{
  "n_experts": 32,
  "experts_per_token": 2,
  "routed_scale": 4.0,
  "router_z_loss": 0.001,
  "norm": "layernorm",
  "tie_embeddings": true,
  "batch_tokens": 65536,
  "steps": 8379
}
Below are experts of layer 2 (counted from 0) of a mixture-of-experts language model. Rows are named router (the router's row for the expert) and show model dimensions 0-255. Each number is 500 + 40 x the weight over its row's rms, rounded and kept within 0 to 999. Numbers have three digits each.
After each expert's rows: a language model's description of what the expert responds to. This comes from a sample of Wikipedia text that the model never trained on.

# expert 19
router:465479520528513450509532436533480510467461513547514457412517548456527489464467476438451474452499446478537505555480453548512510489476469482489501546423507549467485474503527547480530517561398495588467445464590558540466502464458438515508548466495511493526525530533564522480436538535452469532447523516504560543419543489523557512445515518533476526483528457512533552501571447460521472527478572480501520583462529472553539477427546548513462490529523542430506549497601460505462556456509492540450548454443541573440525453442528508517571483473427566535567538495525498470530497464521490454560491570448532485459531527512439468496428558516486516482467537552472491431479437472436455427470483523496492481460469491547487477529556448457465441556513520513490448528507521513443527525467549
Description: Hyphens and accented pieces. List hyphens in infoboxes, hyphens in compounds like co-wrote, accented or non-Latin byte pieces, and mid-word pieces like Jaguars.

# expert 15
router:389546532493526452474491486541447528407510507530460507508574560474522464517487556507371521477523510519461517563482483542514506552479482427543520507464608483481469496548502515496514598474470464536488495424497535556483501487497482466505502484499498499505507525509498503521432532553455457499482572531513481480415516506520483471435516524552465476469494489620561511490483487450538451551460505462509567482478552505495576475473489542519407509475495494485577496443505494444458494524535512509484534528491557490451478533456494540525524509490471513551553506503575506493595506459497484457577519487486562407518546489481481466527447476524450454536380546530474500481462472406488401513409509561540455468512470483539489469508545451483486493563466523530487495510543559520474444485424519
Description: Closing brackets, list punctuation. Closing parentheses, line breaks, colons and dashes ending infobox or list fields, such as ) before a line break, Born:.

# expert 11
router:478567524508534482511533505507509501493505503509526474465509492485510457477509557499507460470476413527466471569504461519548502532484507507503613517466497551481509511515518579456526494549434501561484475469562554550457531476497458499502564480506505475502528527486522493462508539505474522514470514549453576582447541526418481502452479531548420505467501513491482536431533457455497476504565639507472501478438503456506576524448531581506476482474533561461533524486504433559451589508497467542453535458462509572439525477508492502553543489479418514567521510500523566488492522459547461450569464559495571503498547497483492495465449535542479504499487497538453456421407432492512432433479506436490437481503472401563454454577562508476484500504470509536566467467527499467407541524459492
Description: Election, census statistics. Percent signs, party names and vote totals in election result tables, plus census race labels like Native, Democratic, Republican, Total.

# expert 21
router:466479519527513453510530439534478510466459513547514455413527549456528490464470480437451475451498444476537503551477452546510508489478469479488498545424507550468485480501525547482531517562397494587458444466593555540466503467461437516506548466497510495525525530532564521478437537536454468531446522516496559543419543487524559509445515518531474526482528456513532551501570448462518472525476572479502522580462531471551539476428545549510461491525523540428505550497601459506464552456509494540450548456444539573441524454441528508517570483475427564536568541494527497470526498463523487454563492571448532484457533532512440467496426558517481518481467537551472488431479436474435455426470493524496492479461470492547484475530557447456467440555513519512489449527504524512443527524463549
Description: Name initials, coordinate digits. First letter or piece of a surname or word after a space, such as K-iyosaki, b-ishops, plus digits in coordinates.

# expert 2
router:432530520526490455528536419563461459435465504556474507511505604442504486526465507453460515508511513476497482592476427528521499486477460436511497506449571533469519447518522548473505563496408437567481463428525549518450496489469485534455517479493488474522540506532537525532453570579425485505444535509490547490424548497499512498448550533567489506472546488540510564497516442467519476485506523480502565496497528526523554545444528575544426477510548533462511514462528466491479489473503565528467528536421551556479558527502519439488563478485446544513542542493563507456584502476509546477560491535493573484483569493465423464503441490538502518471436516519440521461472480408475454461439496489494468455520461468560464488554560465519419456559482500518554442557549521529445462504455537
Description: Table cells, name pieces. Pipe separators in football squad and sports tables, plus name-start fragments like Sal, Gu and digits in birth–death years.

# expert 4
router:470580516510538512508540443513462476527459611485589505425484520464564488531460478504484472514466535480477514498501418575477495555481419510497477531466468556418468499535520502458504502502477464514476470529544561546470535482462478527462569481511516455490508498513509478482480509574423483536451488537516544517510512514501561511451531513534464531446526490528558522605509451483475477565452502497481532486508533511540569493454502517517499483550563535493450535484616477504442512491484528565425530444446594526442438509491580516437505491510538522550616515500547447447528474474498513478515462555494506476530513519509463418570459563500499592492491526504444480521493421472500407414507510508540497446537474537525520487506583395491488492539507527523498463482529488511417514468450523
Description: Apostrophes and word endings. Apostrophes in possessives and contractions, such as Women's, Liu's, We'll, plus final pieces of foreign names like Klagen-f-urter.

# expert 10
router:463482519527511450511532438534481511466460514549515458415519547458529492467469476438450474452499447480537504556480452547511510489477470483487499548425506550469487479504524546481528517561400494588463444464594557542466502466458439516506546466496511495529527528533565522483435536536455469532448523517500559545419543487523561509444518518533474526484529459514534554502570448459520474528477572483503522583460530473552538477430546551511461490529525540430509549497601459507464556456504486539452548456444542574441523455443527509518572483474427566538567540497527501469527499469523488454562492571447534485459533532513441467496428563518487516483468537551474489432481437472436456426472493526498494479463470492551486476530556448458467442556511520514489450529505522513442528526465549
Description: Articles, prepositions, table digits. Frequent "the" and "of" after prepositions, digits inside sports scores and years, and vowel pieces inside Japanese or Spanish names like Minor-u.

# expert 7
router:463480517526512450508529437533479511466460514545514456414521547457530491466467476437452475453498442478535503552476451549511509489475470481486498547423506550466486477501526546484529517561399493586462445464594555542466505464458436517504548467496511494527526532534563520481436535538455468529447525515498559543418543486524557510446515519531473524482527457512533553501569447458521474525478572482502523581462531472551539477427545548512460488525524541428506548494601459504464556456508486538451549454442541574442524456444528507517569481473426565537568540494528497470529497465520490453559491570447532486461532530510441467496426559516484514482466537549474488431480435472437455425473489526497492479460470492549486475531557449457465441556513519514489450527506523512441527526463547
Description: Punctuation and list dashes. Periods, commas, line breaks and list-item hyphens in infoboxes and prose, plus digits and mid-word pieces like Brit-ann-ia, estu-ar-ine.

# expert 20
router:465482517528513452510533439533479511466460512546516457416525549458530491465470477440450474452499447477537506553483451548513510490475470483490501547427505551469486480503527549485529518562398495589462444466594559541466502465457437516507548467497512495528528527535564522480436537537455470533450525517503561546421548486524560510444516518532476527482527459514534553503571449460519472528476573482503525582462530473551539477429546550512463490529525542431508551498602459505466555457515491539453547455443543573441522456444529509517572482475427566538567541496527500470529498471523488454561493571448532487458536530512441467496427558518491515483469536552472489433481436473435457428468483525498492482464470493549487476531556449457467442555515521515493448528506521514443530527466550
Description: Capital initials, zero digits. Zeros inside years and single capital letters starting proper names, such as K in KEMO, G in G7, P in PPG Paints.

# expert 12
router:456517532551485504505520523529493463481425549465543450516542489501545505432464518513505572483468449426450505504495515550486476504435547459434557556525461522507526487446547479408488490435510499540472482500526470554454498471497482485588488482583513441508578519460591481479493531547499476521458518547494485545533474491483471473523488541530489486475521470575522504480490513484454507552531441485482482563517474510478539430492515616620504406542552550512522550530543534464472467437541499543465537489440528519454478503532518497514504479469398567528513519518512522520534376507516478489498432533440567488471542540567491404533493476537460566455477555515486563460421488489503433499490495502537454495494428485466403471523585504520451501531474506501568489520511468510437535517493515
Description: Place and structure nouns. Nouns for places, routes and buildings after the or a, in geography and architecture text, such as route, station, school, km.

# expert 5
router:500484528524553516512548571556488540484465518489504422497513526455515456602496498471505577549552458563493515475510497548502502510473508492430501569530510605467533477501490499459524568385513504487453499494522527515455542517509456500525505520496515482534490534481540519518544494484458517549456537540469471501538485484543531520489527555536523466496497465430546505468539463457482485545506506470557495475450590510504473424507598570578420465538453476513449605507518451442446515512518510501478571495470495516471431508555488445573536456403500553519527568468488530488487426471535454451533471510534486465486555524546441482537540484492472522603426522482490480496472458547415505494507495464497498509432360482542434502505564465519488560451482516518498492570477447512508506524487560
Description: Taxonomy terms. Biological classification words in species articles, such as classification, family, species, genus, and Latin endings like -idae, -ensis, -inia.

# expert 3
router:465481522529513452518531437533480513468459514551516457415520547456530494466468478439449477452500449479538504552482453547512509490478470481491501548426506551471485477503525546482530517561396494589464446465594556542467502469460439515508548465495511495529526525534563523486436539538452466531449523519500559543420545487523560512445515519533475524482528460514535553503570448462520473527478571485503520581459531471552539476432547552514460492530525543429509548500603460508462554458504496541450550456443541574441524456442528508517572482475430567537568540498527500470528498471521491453564490571449533484461534533513439467495429563518482515481469538552472491432480438471436458425472503524497493481463470493549487474529556448456466443556511521516489450528508524511443530525463551
Description: Punctuation and name fragments. Commas, periods and articles in dates, numbers and prose, plus mid-word pieces of romanized foreign names, such as Gor-eng, Sang-hyeok.

# expert 31
router:459436550526532463502501447522502503485514528551523493464498552477543502446468469449450525517527513472450455536441490521513483563519459528516469521454542593457484517512531516473517495497466495598472401490550502527477564424443424503551558490531529486524554506506558524484446553600473542502488516549488559521460516483482526592463528548526508471476554487516519535482614467493563469533522554506521530482405576466520574525438515521501438499555532546497481500502526500503399501473492456558498494496444540603471501493460481401533528474492398544516547586477511493480517498492525428479539499571423508483477489522556475452522449529500505527525481552521442480472438441486505457495494479529521504470528502496498488462500553438590474480556522517564474421521479543504455466461483503
Description: Coordinating conjunctions. The conjunctions and, or, but, and the connectors &, slash and semicolon that join list items, names and clauses, as in "Research & Clinical Trials".

# expert 9
router:467483520528514452513534440534479511467462514549515457414519549457532492467470478440453474452499447477537504555483452549511510489477469482491499547426507550471486479503527548481532518563400497590463445467595558542467503467458440516508549466497512497529529530534565523482437538537453470532450524518501560544420546490524559511445517519535476526483529461515535552504571449463520472528477574481503524584463530472554540477432548551514462491530525543432509551498604460508463558456508497541452549456446544574442525456444528511517572485475428566538567541497527501469528498469525491453563491571449533481460533534513440468497427558519490516484468537553473492432480437471437457427469495524497493481465470495548489479530556449456467442556513519514494448528508524514444527525466549
Description: Word pieces, at. Mid-word pieces of names and foreign words, such as J-agu-ars, Alepp-o, plus the preposition at and periods or pipes before new sentences.